Experts of a small language model.
Experts: 48 experts in each of 11 layers, 96 clamped SwiGLU neurons an expert, 4 picks a token, a shared expert of 128 neurons.
Training: a variant of Muon for the experts, 1099M tokens, 8385 steps.
Below are experts of layer 3 (counted from 0) of a mixture-of-experts language model. Rows are named router (the router's row for the expert), gate (a neuron's input weights, with its number), up (a neuron's input weights, with its number) and show model dimensions 160-319. Each number is 500 + 50 x the weight over its row's rms, rounded and kept within 0 to 999. Numbers have three digits each.
After each expert's rows: a language model's description of what the expert responds to. This comes from a sample of Wikipedia text that the model never trained on.

# expert 47
router:476504487447479468510487441428423438518605594524421605488440453415535572587541513540563515495533516473493508527503505528485524416466583437433495519511411456548435542501508576461512539569555473493485439560540514541557501577473527423493491507421579432549510510534457490481464492464536535511598507478552494507596477599497524548567482369459506481541514457506447441549476508468422433534426452480532527511557608559420510519498462544424575428452487548457473434478562511530449477513478452
gate0:530549489502560482499543527323505514490499528548445521474434452610470479522523492479459564432525490453523429469435524546456500565600373473441500425482492490503482569445441473546469496515385574596629455505479368488607530451527507508383484516482432415569451490507561597562416446487470526477557475442510537496539532549453517549523491496482440449509520380568457448467525496538424554458515464446602498565528625418437593546575407439510418513463479545584452486561548458486500453522473522
up0:475497496577488575515487496439477555394571491545437565556504566489540422506499504474512558432545443494519560365509551632414484424487515514484503536490603493490491572403572531475486539448510542408483543553481532484502508551447484494480460485468570397587487464506504420488500413370616496566589505517552528541473584536552465455501475481494519525463482470484493498519534502460568489560476551459552516570545631462518572487519398555497621473497480453528581456567439450592544417546558399
gate1:457553539451517529474472476498444482483487504552452552585517546396468416544443476442550478588507532528556549519574501533538527451533507475528532489525428471474547495527538569518567479553491441512483516567441467497495505549534456491422441507555587461469523503464572527548409512484397478421533478567512523525515514569458478482525539519555449495584442519579516527549486420439565436517471467478518548490520523403541487465474516478593532421510490574477506428508538457463513351539444556
up1:505578388415411468434581474506516539446512552508590501371509515478555559437559499518508531453483568454544454502524488536523424453504504558463514515510566561469573441568451534487480490446589483490471521463475555469512502607492371537463606493542572480470482502565518528444514471382462470555482551455564520526479462481466552529520476434408588560490466491383525502488504555603535599536576500511449550517552502455549613489532412419454565544469478478485499549467580436511467568424553516
gate2:489450529570530458531567583501495512527586514456571524490519508463580474440509496569367478538471605492462627558478474552523510491501436515434508573585510524586475524452511559514413475503553432516526414473506514561497481474514433412488516514539549464502468445500508537551466462607493543512456454514561505482602540573555523595443514335446449442519529486562498401368547559472406486450451401534506511595512454550398567492516499505605501513441535501475553446478534524442499484449443402
up2:544535457486463438550418499537556483577532525502553519512501470495532519601466494479590529486502544558436518433537556464518494541454469485605510507485529398593538379544440464488494541499483570502532513512573473445505504408508514544421505431465467575533475515523436536456458525453498487585455591515499540503475456475515525495548565453508463528490446489415424570480501431591533545484447525542597479468526473536514376539350466516449508524485545428508498564602487512503441434595519479
Description: Particles and quantity adverbs. Adverbs and particles after verbs or articles, such as out, up, back, down, part, first, often followed by to or of.

# expert 40
router:468550531510510466567532479439556544406434530497551517560567562520538519558452485449517589533576434590530442499536551454443445531485465573535501454529465466552533446454468445544501582478519457528450457566515476459483522549515451375559440592414475565458472490459483538573505569580455552469468453424458379460433445446435566549501489565517446464488529533538457473408461462431596493516474541541585384521537455418582537531470570526565524475478559529516443525541473470523501535458471448
gate0:551474501426484467451430521451435479442432442563473444446474494441556389455514468460538455559503514582478540497441543477537486525432564519619447446459530535569545613563546537537488492593501524433567550505490573587478532547541525473423604485464407598546465604512560466457512507553511529456498454487483452512515508596526532525397513467517492509460488539569379527569580525559575552562484515386480439507462590543424552500542411519479533467489456486411526582521421532428502422584614473
up0:402462540499448517483460544433516538476556474414463447411487483460589573410543471483519526486419594577548494503534506550492434513495471546542490396559443555495462546626519558456528535478567435534510424407466557463494476503508585539502417488512451533489558471572549456532427449465565474465534494440591484533519497558480487517454479377441515494466520492398528523464479505446448516428588490449455580484494452461390415550521514571452521624510517473508494510536542454426578352445441461
gate1:521437510465502537505376485523421485531534439467469380459473510482417472548565572505576505555468612527482453503468430437513550495578453508485516488549569557518454461608535485479579500462464456540570574514481562510429438557470530555460505550422542587490413480523391514482590488467477481585548521531535519513552428500495510454445458449490529611512499441508533469466455535582410420514588350385556476568356416545483435553492500441516422520475421540520488521522482430483514453503532461
up1:449524520512498338527474465487482491518442387457489534464516544562513469451482497536437485483527519482477493476467583577569614421401510454524514510470518475417450493446477449643514484496469455459592487514501506494617487452457522475405488411489606447558483430488422517571498510483587471464508460477475515532572488544581538480533402514465512452541526532513459454558540563473454431564510443482481441542568503424584452497549530477473454596611452441530478434522505462457515576470487443
gate2:466452538385399473520428549579490560573477575521464525575557493483461490524462497431557531427570461570438494538572457498575520482579482524530558510513548495469456611554492485530456445496458472553545531464413499552424398467478513501530450472485544424463536521522458458491415500515443484409462495547514498526521582546456518415509529404515539495504545518515519506479566551489531580576501501456441437525437509527457412479533656528518501501498478465539488541517501430501409494530418409
up2:464437454520455524474412556461466433474475450462488481585496610488353578466521552519575504572518541474472564486549518440544435500408593579533526484465464572546511462564533498535500502503405527465507591498456496482465515467569467506442584659474442529587374467500497554547513534563499488489556471441474438448558555511445417441495504569555542527470519515436508528474545453421586498505593519489585488463477552495532455481505587474453518599542518440573598503532507476548471520570539496
Description: Word-initial name pieces. Opening pieces of a proper name or uncommon word after a space, such as Mur-, Ch-, Kem-, legisl-, val-.

# expert 16
router:405543442449522576528457416496389496496568487505487537516444458536497533602512479530576447563622473476507510537550503459541479397500552431480578463513503433498533479520579458493426417508496529443551483505494482623434569542410524404431470539467453435492562573474511438491490428521539556532501462439508625526520480490483535461581536395466439520511505531441511470556468580450435578568504424482517457458490499539396565503518463540474570454610556566474468455415471490505420458468495418
gate0:413631565515402569546643519578450459447490490553466540432504420473523475525461436541579495509453489516599504520475474512459409546500370421458523489518449530485498622516495490554503465562508492494500618536489476578511573508497568503516572506543491526562522436601519585471463544537480453463587479498539428516438402489449511573502477476503506514437539491573481547485440464435568506517490458530481501549587478522428530487477534488421548470520482556515497422447608509526452562556447427
up0:570484545470463490591463591447479514464446518488494481565491466481459517504468488432465532499563461460528483543560460484585488462445497439490546488507486528454519431539448516548490503528568487420518447461490532515529494522505508529529528546489592447420506487492509493486529468419501491432465551444524413517506504457446550497443562501507556441511554552522512559501467506478560430567424533467424491481559479480471540395523548600485474527371582437449515527482469417500443540471493565
gate1:479502378472563527549415505540547542544495414539520506511441527551575502481472399522527566425555593558508567489531557408537512443554525486584492503385440439514460396548446494525541521433495488506556514459497445461548472388388436471498448488435523503553564445434575493508549450533485500443476448574547502422464472465532579426518493472480516486502580493517575555423475491509531543554559520446500508571423596509513521454480531534473524592560546526426520540488460462517376442498481511
up1:545470527538449425560552475453488478525488478595518428428475459488450437511528513566469493554516485513544478456462411528471520515387543592495517536565539426489511481500569462527468414479444502528508446512515660525507506582468501429560445588546481528471467504554481482574501478452608395455517488437554598493513538463487384553470473477408577468583454444398413522485517482479485531567496511496461491517450526557543364494533487481599535477494585481518505408474433404480463535477479521
gate2:543510557514583513476509490487523516493467413524509537471462363525497451467550523491502585461613529478530495491481554522519450465488580491540496485418469391560493416461527507514547535372470505414378489486473575568566537508452586441509534447528483437517454499493543464561506500533473523479487450560549502390548484488537434467430459485438548531495599521607509489422530531442502557480528386483544590492541500478602523477499492475545583484546508537547558498418524387449428507447576518
up2:430481527465510418598477561423382631447445524496530520534489531538475481513450467477436482501504532478520496444470361513537561491446461488533542545548510506465567469475432569533521501515442538555438536451521460536507537435491473540452566505454566443493495477527553633611594584487547424561500502475496461500611502358544500601507561471529505457464490536537507523505535434503487522532491568478543504533563471528423592441413435497570467490559514497545452492441526483454502434475512539
Description: Verbs and verb endings. Past-tense and action verbs and suffixes after a subject or auxiliary in narration, such as released, began, stays, -ing.

# expert 13
router:487428520526473511481510520446468483498532543508465520557476492510492482585446515444436469596431480455567494392546506602443466530464561481507442481462495466473397529479534458523504457511627448517457438501456557536535464540516526504562484609472581516520531506459445545447482532427472567466512429519502451398503506572462547473564499502473571471490469521559580496518480484397594493395644413466462535518554581506497571525408473475483514444508396545475439511477454457510589469487468492
gate0:414551522393483505502528546394519465523524474485483510569487580489466458547511548514492568487521439496529504417576589484485565490505597482565486455437479452508561570588515495478536556405530423419461414562423589575509519554564484468497504543475578465498526431508517432459467504499566394389595496533514453509487511520449586551453437484493544589543476577485545526443409467527496604441516468526489576553510432367455614446461465507509593518459573526459476525512517461436530464522518528
up0:472511437481534574478431444532547540534505490559472518488467538430478514545461508455461571447418477464515534542456454466427461450458491518385557431491451463558465497547479426500499538446495465520498517530507446542485506496453518428537474466504406506482480411499475467451406505457476527482389502496405529606512519524512505482524570486546439463456416538533487423575438545398468428491600513469510481497595570588575476554518515589525501434506508620517517445459486512584543605556492575
gate1:582560555569571512616529534399564540485498416465532570551515575519518428436544499557436415537469446462492458440547548409426465414423523602572514450485535556511472502507539561568496498502452470545493439542429465530532529615514570455542442483403556499575516483525510504540473515421504527598411526644477502440413558515500402509479449593441542450570515470573497452513444479540435520464529512525454501483509495577529542556600498419494513477611491496516562499521504519504497584471522456
up1:569497549483478486464512513548530403525524561596506466526487582522482523528462404515538515584470565435526577485488475527498473464512569556488507574536461434519443577567515553464479407454564530487492560546497531497468600564486443534582528480560565476530513369464483493478618433466525545510536501475582539492448473443477577469507450429532477491481517495581519476495532575522460513513557489562440639440564580439602472501586421463456461460536501442480513458502580436552418462541530503
gate2:509486512552519526546431551474531507464494539520468477467390500483461469493515523466441441502507485416476535398524437467481500539552582426395441551430497469475507452495436535524440541406552403464542499484500471523539511479480589434510530597566502539496428618467599499492479552481552447564431484443496431510562554540462597473455533514488529479506543515414548478516479532500527535474535422485462418471532528466556590563482560525424503505503516377437488537542546535494551476549566480
up2:450497472533536410427394459475506452402513390420494485493506434513453471522521640487506532465472447450505555453551609545543512520490514479431507536534439419466569583477554478594456582555454518515409447580480539396534472509503519463516518436599514542436412505437515552451446572445531430452524497547492492451539556546488408459525461499453497555517528497497547516556535487438512420490431449536546523485522542536440443594480479485552473471554478590497409543599494445481499462523426426
Description: Function words in argument. Prepositions, comparatives and modals in explanatory prose, especially after "is/not", e.g. "not as good", "equal to", than, must.

# expert 31
router:412516524516499508492482528500442483492582489506493485471448501546521548540505445508514389588584478474463506592499529449501487394546537456556516493590583464447453478522576499463455441457492467457593505556519523594485518501427567520480529495493520485520522588473540452480570396471492474456531458463490668489597508534495521493523482442492543522532449547512460519533523523488485529562531468520497428419478536528374570451539490494471556455605528567467500487452488471514410487495481425
gate0:478459520496645529422440535462495537453464528485485469440463459502531465448504405531453450574478512536575454536576515451487465499470547483452472471520500467363513450524496508415519565560497497602462492526492517547595460456595648555604457439560467521555437585599535527464524431457480454499477521434479490507424513584466593561553494554493372423530472491552455475527533428504446565456468537452478546473516487437442519508414568547520526520562500479514449532502460570492561466576442515
up0:533480440605473450474441484619549511482447443566593545500510481519497526486436555508476448507459484458546559518418524586533508507632467443552497544445577569454488412550453448508568440514538480437401538522515479587495390550520455469537575502480513429448539500471537496523563538510468521509525512532519562560433463568537483439446469426589492535539491459418348514412379410468482418476492457537508549456474497537567519509558416513513519473455497480444517548491526493508400548480545390
gate1:539554461444451493493558494458409464519478451545480516485493511408529564512504538463480528386505428545593494502557590424485543548510523473525508480477433530523556421548533562513514453563564464470533494629503521497492472433427493468466482441472424553417433480500447572509513508607526568485463631509464495487484450491456435563568468517434449544396474478394554465511405546497538558450414471529463469513517430598528468558499420489434481552454511572460529478497499439497415511471457447
up1:490408432474543472537462521473498545529489517500525501473465446537439520505438463561543522575528437506528539514461514450419442506520448540515443532514566460571453491582520532582459412393495531469550512441442544477458461538391511496480551477449516489565441446450528571531518484435474460485529424465480529466562478515480569431530527524488472499468537516506491524423414454489468479551558496568483406511474511438516463516625542502464412530641562479452512451411535528555479492383522576
gate2:483577505508528469475545504517540527590558514466503552444505610422472538518507473447571568517574513519494536493539441421584466549455492482453606504412479500490470474583489442520499512507576459499470495434527520471565509456504500431489489551482494604481534611623576640482482459465472519567549466503556467598547443383508376448479467497544471538528486562496446426456527457504430475568477472568526486531417481562472449571559493479509501522517510482434473459525535552497550584535453558
up2:500458538503471579597484551485500582500501524401489441401564455460528496477386628568479448456538497499431489535522561446496570458486499510500457424549486524472523547510423489461426514505516459409550519455454452474449491429478448535489521465585561473505543458482518444551503509437320521470412563489520576514485409482492523465520520564560521462640525558512524528486591553520473539514451500489503475508543560507484393507491535532477495519488530467488550500502492437519474507536494479
Description: Prepositions after verbs. Prepositions and verb particles following a verb in narrative prose, like to, from, into, against, as in "vowed to protect".

# expert 9
router:510538509449511481516487490461538538447403534571546495534570575490504497540396489533462623523582495572528474484514534439459460526481489520473521439544465511580528440513476455538512572468485438471485457538530466467419440532455431405565487566402415615488426462475498513563507576570455548451483484412498427468441449482463536487578429572501468485485546524499462499428484501459627473510507533522538429509499453472541538498447583547581467463490573512424475532496460511486500493488544427
gate0:556450445486444570481498520570453519563436584485439600595441465460462487414476505540470456468464476453461466500539469480518542473476464441467473578421491480488515414612475553421532374577506539407493592494512406531453420491487475446432503500514581469610483478563502490468481485471560451485530503579486546510520485501550485558495519471475512464523483529468539583469536539477570502453542460494514520522440424543567500439441509570510463563464463490474574457589560554374548510421496559
up0:423542426503534501525442506545504446422471479534487409510455467475430387495493520547485546459581459462403509470447481478603486513483518607499481461504515557573416467471440540517448491544497441453492476530440535497522510500485514510596531378515478508509490591484553573502454517486497543506522549498395453584553407533540546565515420409416565526480462614487463468519518481501505489517481564487487500544441560520424530510515527558546491440518584569487533528509485505439469477493502436
gate1:499553495498500583481469475490506410423427478484461529488575455493388406439440457601455490436472452384511475456516407450479415504452541477560482475568486496549491617582429487544543474538478515390532495559578492494481519526519526437562552450458445461531467449522560538502450499464549505432526505513481412489544557531553482506526496373564522533427518480448499422520573579509542519518528493536543506504504507468497383435499521523430432489482494477467483370487483541393458462539568483
up1:517512436378485608574408541484517473524433613519489471569307510566468445432530409467543436544437457471529468551455549478533415545488443548491610544502423509554565490462524468563515498478545516422443441472517503503442424572489607416534571442531449556447520418484440431544457509528486675468476507538524575598548517419521503454502516310525471424546430473481452463432471435497514517421487504464523471511547592420547523360401515486520470469490495409504404494481433482413527398456523500
gate2:445461497491440584482360548470453476485488494453449493437450474444525511340502526524518572471517507547531439476532585567438414465420427458516514546443542515483541571562586439588543415519539416493448595368497537513548525555445484484505482483496470568508594553513471475521498477470530564516437507476520414512551521596553463524547475503507504558425523473479437566520556530480490557553329592440547488425405513505448439402514456484476467491504444481601524559492492575437569592509457411
up2:416446557473532524525553509505447507444501514540486580508469503473464531508448496554485630567472548462472540507410458524436598512450451467408541460514563452459480509402546457468442504578524566547528514486505453463491496535561579437476502582383538563514524553467495459557536471561537519521543434508461519485494456526573559564509516491513507483551493527460574566461433545494468621488641536490495474510507530463458465520456458495489524440504460527453523406444499618464505581471576471
Description: Name-initial capital pieces. First word pieces of capitalized names and terms after of/the, such as Riv(es), Common(s), Sud(etenland), and initials like P, V.

# expert 12
router:593478505497473456466524584511480479567423534423459472448475564420510518458476586440556576500421425426449473561478387450498566501551442513523517492529486659587561493499494541476579517448518512445577501498539451503441363605548531501527413453456446546587523452529558569566468455488549553498547631563486493523521516493476511520480495562486464521517555528457461472532549501447488521454574417522420520538473478548461493433517533533490398446549553476488590541573497505491416541495604442
gate0:468465525495494534502501570501453448503468458464501551389499537506482450498582640572472480530444481557575612519532525563516545551476487549577437473527493528558521531532480544527573460511500522497450560524542450558556502510467499428553495490534381516542400427563481490590516428489485510417486453489550461449578476505466416442487480509441512495519473552529477572533505480478520455523560581493480418532450519530608466422566581431452536496568429593535487539488570465528482427535525530
up0:485451489476514586459555496478496523431524552487485490442464564475473573422544533457576541417532428443428467533481463448493454480505512495468528503492576488460515527498448438591546458513533450517522502463454475512506480512430537419446472433474565485427568462432507478500458564510502495512584466503496463614525471444487535438560444498546636539525611500475577516532619471560502506511595494443418499428509459526536498495492540574470466451442568527497561470584490476581578545509485598
gate1:521556497478579596369474459522480403535447531540448466441376492575501524560495607384443507533512409553509496507494434528486492462543461462482568447517534545408527422459563518465446470472531479507504470479480504569500552633585474565466478510519410503596527516467528494430422553479524616472411484497421529547540560582491481560491469572609522470421523532551468509507510423499516530501528512450469528483491584545455546445512471530542481433480516434485493579464521449422517472498482387
up1:518463457575438571481511408465492477516552520584499424360573548431571523559488449419433478534506511480480480490419497471421498626557473569455456575576557377507461419508566401459497468576489512514521553443504568459564438501517424593373434411429474437467512521528504550522547472465471469455541566509524515510463609568437563489564428500483386564444467516525484465540473531424477551508460465451428462480484593376492483570523490488352485526506566506525471459539482540426554496486501578
gate2:450480544491536470413513501487484472518480440468422487451536516487445478531513412492598491497466410442569489497458545405485537544535476474567533434481487604486494467576449473451553478388558461500574555517463422529418547474422601458536352497531505607535455495396467427470427466515505482522501485520497489552506552486457530569466494532441500524499500516547486417585496478413516578515532525458382427475442465432499489483508428475537498571446469531522510500539581574534500456514545480
up2:511583429357549479502480502466518542588548505524467516506535472499568393643450543548494547399490482490550442462572591495499481417464560519510520491448561533570476468510560460443461486502526479512497459521475456516541566589532408616531445524573476547447520492471574465528464506485441505363552536508463619419558543499534407443510430548602493477483475486465544410510540499508448505502550547503576501520485583494475449537469477502494501542536562524494371462564481465532475545470442467
Description: Mid-word name fragments. Short letter pieces inside foreign or rare proper names, right after an initial consonant, such as B-er, Bar-o, Tan-z.

# expert 11
router:567564515501505436461537571494493555582400490528527521547599486557553467500493485488420460523557525529551429456518539472460468587525590586453560449470542470492501463442489493467546561427501562450460515497507501506477546451505438453488567443605463475419579456437520585539558478530437566443449530551452515494441476483556543484417499556455548418580462543554445514462436472528436503449518538539491434515509498556605428449449496544535545595472553494541583596577399455507518545433491572
gate0:515480530492415456445480477491583500522592532537568559424459412538495501520435465519482493555472537486488517508610525529533503484474549522459562511460373526521539513504473474467400542525497482517457496529437528579481539474494583555508442425509533435466477547569604541471530426516484529563383538457557497453529613427403591422470462438508527430409481469563510470488542507565498508502492492504453501505506493499444537595521451525457495502579392512606532529444550555554491516535534493
up0:477500434398409500497441557478435547492581484436455402500490441594434433492560516582492555463558526350606520501490599440444507471497580484477450535544531585507528576436513433569544570498504441529497607456526497511536559537618470456431524501495440490529392509532581569429456446539524472485545484515462536500524555475460522485534503504505462546486549516589598544491397471585479528417509496489516547505511574447514532485464505453469515509605514496554509457567506546481596568475516523
gate1:422448432543491546441474512555579524516517512579469463482511514538461516447469465537542519502492515458504532522539504515479500518448553481449522497489481520467530510542519571572652512497451533526540515488478572594424596523445459547604379590509590600453508433486454499515535434492411481486564463559527452511516580507368424525491524534510428524528529458541493492507540510525505551445509321388467549469513414465598520535511443480463497521507585464564578516475546512533548589452460423
up1:517523439527477558444507540533490525477472403530448532473597486412554534453506516525517564363431530590532453462463548417461492526618531501626539531498513519444503481501462537579459388466444502497510434457484426478600497481523473481573448408501451480530520520513513457517529582509639533447442502532556510450470498538601555501540490472625519500559546541530510432423400483492468413483595439614425494537535541489537524528489592497482470408528506399490507537466455481441522615543591469
gate2:547441512476510442513532442522513574433463459526535407640529478427505506509460490533517477540420514440360526557379525408429478553480448515476437586511573477485467435421564621422528461540435507574506466502582397412426529535451557553497587514472584535540513575464488479524495537435541498558624602461612391512453519531492441518505463574465543509494491536507513551483434584459436583515587507569479557480418445453490547520525468564552563456515489516420536513419516424461473455553503505
up2:531545474515509506468548526667468527517493403491496556529528575495604482493507502492499525483510515492468449493479506506527514478493466557496555532462399477547441501572425547519643464612448496465384548440460487555494523483576475450487520525441443503484460609460419504525502455491484584462478494471552506493500563478519480546535539525422451457437542462472487498520494521434442478486453543497530410440523537441616561534543506526487452502471419444471474500532510486472483329671582479
Description: Table cell separators. Pipe separators between cells in wiki tables, mostly after a name or number mid-row, plus semicolons, dashes and list hyphens.

# expert 32
router:485535529480485453488549572500578507592422510451519477555538478533554439486488475513468451525584481527572455426533521447475470580501555589456570429462555454484545499443449513495552582480484563433494501524526535461485560444482444478442572477598498504465555481457591602472492437506443545481474581559454554546449488461586526509390487567484489394508452501526440518509441490522436539455464525544464446521496561514589381508494576519548562607424551497538550562592438469455553522474529579
gate0:473454517501408475555456574510502542521503495501474454510514568540581507530577413538542509539514402503537514548504500525469442448517502512484482492450443508464505502477416567537522476563452353477513448502547577537520565413360414554504491437478584504473501515488527470579594475492502456538460571500486526467470522457525494502508564560450450502531484470531503563467514476493440536481451466444359603419468473440508529467676467485436455584538471527585459521592490478459473515469557593
up0:432506589533569528537527488494510469487518591537519546558469466544513502483527454524427531487503553481511495526475491449526493483543579532560446456494530567607484533464392397396529582469474530525457488473469554597493500444525542483484485452584597445505449446561476486568489477557465516534417514415449537420479480514548544537449449503503412507495441510431471523537522423600525493496458483587520466489494518490513605588579383410573524474533441539559492385507646468490573432557439490
gate1:481564533539501535493546523501469504548555582555464404444521487520549542472475530512536431503527444464508535471436472468491450413476465502483569428511570467584484503458513478611490438571524541517483369522493483517563568517538501508469520505471490563575455542487618480548538573516511541529587595515517498471524557482504438436487551492532515417546512407529507550637446459499553419510496497472523559564677551423493527505476436626514555465511536493547516538509444569482586466534391522
up1:452530556523444495450450494553539507476467514483588528481454516596552466506531480426558416523487509536453492646569468614412462535468486575482538544567525516483535567529507550554526459512499501437490569516464543563449456562412439565446546510453459425516546471499483512437531532503449526472464454418524538466506512595544405502484455445508420532520497568525489582448521442539529502524524432517528550480499484478620481514423471503426517473527482485437431502604556423507436455501552494
gate2:435488499524461460413524532484532468515505483538587463538448430493465550482506534466514496488473580540570529547503457530559564505498545472458534508606527493548495508547521449559433552589453401517447559528489450539378488497490470450544549526415556500420532533581484557501537417542557532568560547488549547540503430538498500546471480490486491456471505554429590527445440530529486492572506453523493571494517517536555515500438596584619585551512526628525471449437468540431538498489493500
up2:486495455531459451490514476530475556502558530463493555488468429583420448535462522590461431553495513447500396489577667578527490385520426444517505512393470442612453524547561525477454411493498511526547611485461548520519413483521460462488502515443493521539484453393475479431583501514498471477488483552407493565471439532519518472560497515502553420440538425426515475549544475505456409486501488562507439459433536471526453484535551534504420439489451482490513585434564620419431509531534510
Description: Table separators. Pipe separators in wiki tables, plus semicolons, colons and dashes separating fields in lists, such as |, Wins: 44, –.

# expert 26
router:546531494524545452585525538499564566493409479540589551535528526411545505580473460480441496555571528546581446416485551406448435429560568562447535519483539509563470497462449546495528535563572552491456453527439561468476529505528512516462549598453474480413511438397483577492514527562479520472492536461447454468443506485432532508515484507523528477546490538531494459485447461484552524478506493479470464580542502434556412383446522467544527503492594522553571538561447452515446554478425594
gate0:506474555481531498498460457507504456467492530483489450540513564488484516421449450392509448426549419515420514558512424611589600451511505449458478425487509416514539472561547516491412436478547476475512465495440488503403577481533529472593536542460472452550543469430443518511472504519539417405352525499552464518489581601530441477517531510490539536480507496455534510577479508540485525499518536527417521564484515537386478491470497525520571458572477533597513493515448518482558525458573582
up0:488536452518481433598517482574580479518481498575449510508532496515467473478501427445597377424500521480518498506559418461514555550454467580472485468488510539455535509602628535535656462519529542493480456515474441487444515525455505550457527501534518501485535531530449586460419526615449564510528482483495548535462506397512438476519582515571507467622490487463503488475540520517483527556539500515411494447548474566514463474478471491491492487499508417440552463437518462640511465455478529
gate1:492533482540550450543573580509488514435535566523489524539421550453504541455567505514482409468506570517560448595509517546557534535508517535450501490501577537480550435425464521603489639537501515391541471580469493551480452438490528563637495516401486589546509457489543484446588473458430522466494442474461520532417510510547587448437561467514470438529431575468518533496490526454488642535483454555481400457499519536547608549452405532480462513626457481568617520509539496452502510409514477
up1:589494577451458431523590506625539529530477557527572496537503513447522540479550536587484513534596463515515547499364495520513515533503522424576488422403493501668557560523480482526480559592499417413449470513459516512419537432533535549480544528533585445589516644541487496482494475468535533534440508474557533548456568512534479608605521546537409543520519360546482553489482483516582522549518447472512400505449440462426456495472482564513505512561497453405421473523552543467509469493478542
gate2:461451493520438555572558443347484562530528494485491534499493388444506487545574492460536503473422437513488535469491431430545573496405551473466469515475519568549528512485501561421471459498550442505501562517507458433566532455455511493443444521459480551589580556456423449492544625499473479402601504506530536572438504508497455463541469541535501458482483500439490563511477521513441427496451523478401566513489489489468510462432519554480541529498564427499448451482495482528497523477498498
up2:459541411554503488513502503521487460487562545456518443385432532489455532495561540543419437498493599514542565487506514465511415517534445481524501486484490542517547510502507421544441505430500442519561491426486516531441530547528511386498436426572500530606522532501470453540521477510526414582541529523512488525480505582456520548476464503466501475548583376484440475503437437452467566459554433592507523427539546505523486520561546549479633472555425492542504507534479485479499479458476484
Description: Table cell separators. Pipe separators and blank cells in wiki tables, especially at row ends, plus heading = markers and table headers like Votes, Candidate.

# expert 30
router:542554494481411495538546546529574542463444564482482427518458526593512424507421401394510419483415568562500473515514504501579445569526469578512642435539515540528476441506541420484468522460424434475553423562485468471457560420521465550562409500492469597536469434481479571560545520522452509515457556587499583473444461441453550429378445514370499387570545534499447554400521431502495630518481446531563514484481489424434522606482481473502502532612479440485488533561475460478518546514502465
gate0:508479586511515564501509444544436537406476632479476443516412493539569428495448468419514405470438632555489448562528417477431548522521493498565529466552429483441442596610586495439505522485428487471492509520446588407465508452524489497501579461383638473497541430479447525352554534547491504561525530503493462471585432467468484516481487477523558468524417505445475479538418449584472585470534460622462586539547485531479514554500490518520500553494496514444539506587434458538552536533511473
up0:502536453508470468473489572434562516577484501530446541497457515518456463439552531506488460537518483417433554559448462592461488409541368443626512520631539553502572556582539571537485451480465493469474497430454454566507528524531427536425523472500469573476505502482573457419562527519566391466453496557408545575551485450523534491513439458417465530477545457486567510505484498441576589531473545422489506440522467514465546442490405491465496534570480488469444512525535548518449506418521477
gate1:523468452487475519470451487439483571450476525458507506507482463551475576561527470465457457525484538468461459449450439558467417490549464524520512505563435563450510500587497490457480456607548591530494461510507444551433428454485536415414462558480530401495507460467507521424549560477509637499465559486582469551506537487547517470518551511497488529485448514479569581428527471445477427558535507444578462486496567507426444657523616455481514460466518454516517541508473442439549535566530485
up1:425455470561466544544508524474526405473543451585572478515461518340524514495566499596512463476504548540423451582517518582521499455517556477464516512434545503574409531530399519447505445532494480499463487454480422571424535508563480504492465402504367543473513513491559513482463434504533524617447558435399590461470468483454455505419475557517503503552456556552507425477526491508492519479599513463483531437494501523533457466532510489552426474421498478521496574493428491518481502429509499
gate2:522522505490535545482524575566490541545571434416505505569449539590572461529529581496554458485498488506533598574500463486628497477505443437549547493548440447603495538501480573477549423502526483465467444580375418530539545424531624503420469508469505519583519431474578498505458435525459470481467449583551534461511517508529501550554468581482449447539521493551397462483535501520417527517439480479543576461491549381485414518492462461539464471458529541458488509510516501502522459472466434
up2:584470507500516544459454512508536460412515560440468552461528480476367542469536554428567487463508517410552395473489438603402507420420616527530450568409514517562504466475565521514498514516557525457572536459473479498533532535461456472523455533442546467581502503483528600572539511476551465515498447396553435476482631486547451597501364528546507536658492522469493509540528479555464551510475517548491568484437512558418531515528583563496508541454469536436491563438521478506478479495490541
Description: Name word pieces. Middle and ending pieces of names and titles, often transliterated Asian or Slavic names after Sh, J, K (Keijuro, Shymkent, Kairat).

# expert 18
router:480523481459485442564515430458529503492607553550466460478477528542545567489556420549613464406462633565528557502469512440451422456579443461402619374516503509523488556495500459559395423438444473450463469559581451422440561470592498572498495496574530495505545519538469438489486553546530499509503529545503592478488516497473475365472492492434497449512510505483531515507450433496487594455516542545529463500531464343517433518535444494475482443467459500595465559509480573505518540472487446
gate0:548522505405563462460528568398576445495490539473525445539480514486482460469498401484518449564567468500474544467466499506447503503476462455506531530502554565540472476463553535459483504501528465490499421500472528497534518423498495532410527574448530551555531547455542546429491568477489532456559487524570550427559572556472556564617453497535473489465499486514409480440451546495501526555539596400475519553580445501486460493551429434573470424415387546615511576534503473389514531507467488
up0:547517428510443507520467505525446566526527534554438492459485574514463511475462493499554529431572439437460547482605533496606528552515569508530538510545461520470438448455506442462496493594576538576519497527606474479498489545606566556616511541550542521517505435508579430537576484501576530479491475477539568465461490554473536491430513560573576531546463484541503424509507493509556530448538504514503448569585494539537552488528508458448529394427532452438488466576671530509422445538581441
gate1:436363618445531534504492395545549436548508603610502510442436496517478530541565565537515573478445516475522538479512434450387519399488424436440434449467403433455508581566482511511549509537451529468542538459515548487536522481513572542514491482480539494544467508480426513473497542536532500517479438434599435462435541493573505510421457493496579506542512397439560563490585515506390537467556535516464419445495545550504427469495471564486354520494429448451537497456550487574577525470470465
up1:466481441511531437620556538472476406499569498500556503479499507499553522466499447487430420493522457519420539497572466436534414615437476558487560458607527514460442573556399529504442418584538491500467388499578530432526606476526527535457544503563506483503545486460518548504492388493470502506588485605572563580500543385479522443478466538522506414417628535573430533544416478542501501462499394503503546450421366423563497503538583452536432505514514518485381444466506553504528560475527511
gate2:498410483473476510495507479541538443559499517441557400576475474559515538505472413568505517488508487477515503594496525502494461550649566464502519500551548486407466568505511438553570432392497581492510433580490478543524474470420522596500474529485451483435541557491507466464488485524534479539446539526538579464457519481511421435527468623541450520494535495443452485508606505411528530568540522516487494516496533451616491539436547470528504504506448523600431559550583485514484438391447548
up2:451488516536553459432535541453420524557463505559432512499505559492526443515500519509480492528523565449353473493493552477485483516435430578540443533494561452457347432523577504535479573552540442515521505512582555439483508556474447494498546509449530556499615547496517576458467463491410472446440573502276448454533588487572554421485527569472541466533459562515570463520516617468456563483433494527493483586593500433527512519595496452474475553517588569507379495537458576560497535553478481
Description: Music and film vocabulary. Words about albums, films, songs, games and shows, and verbs like produced, released, shot, played in entertainment articles.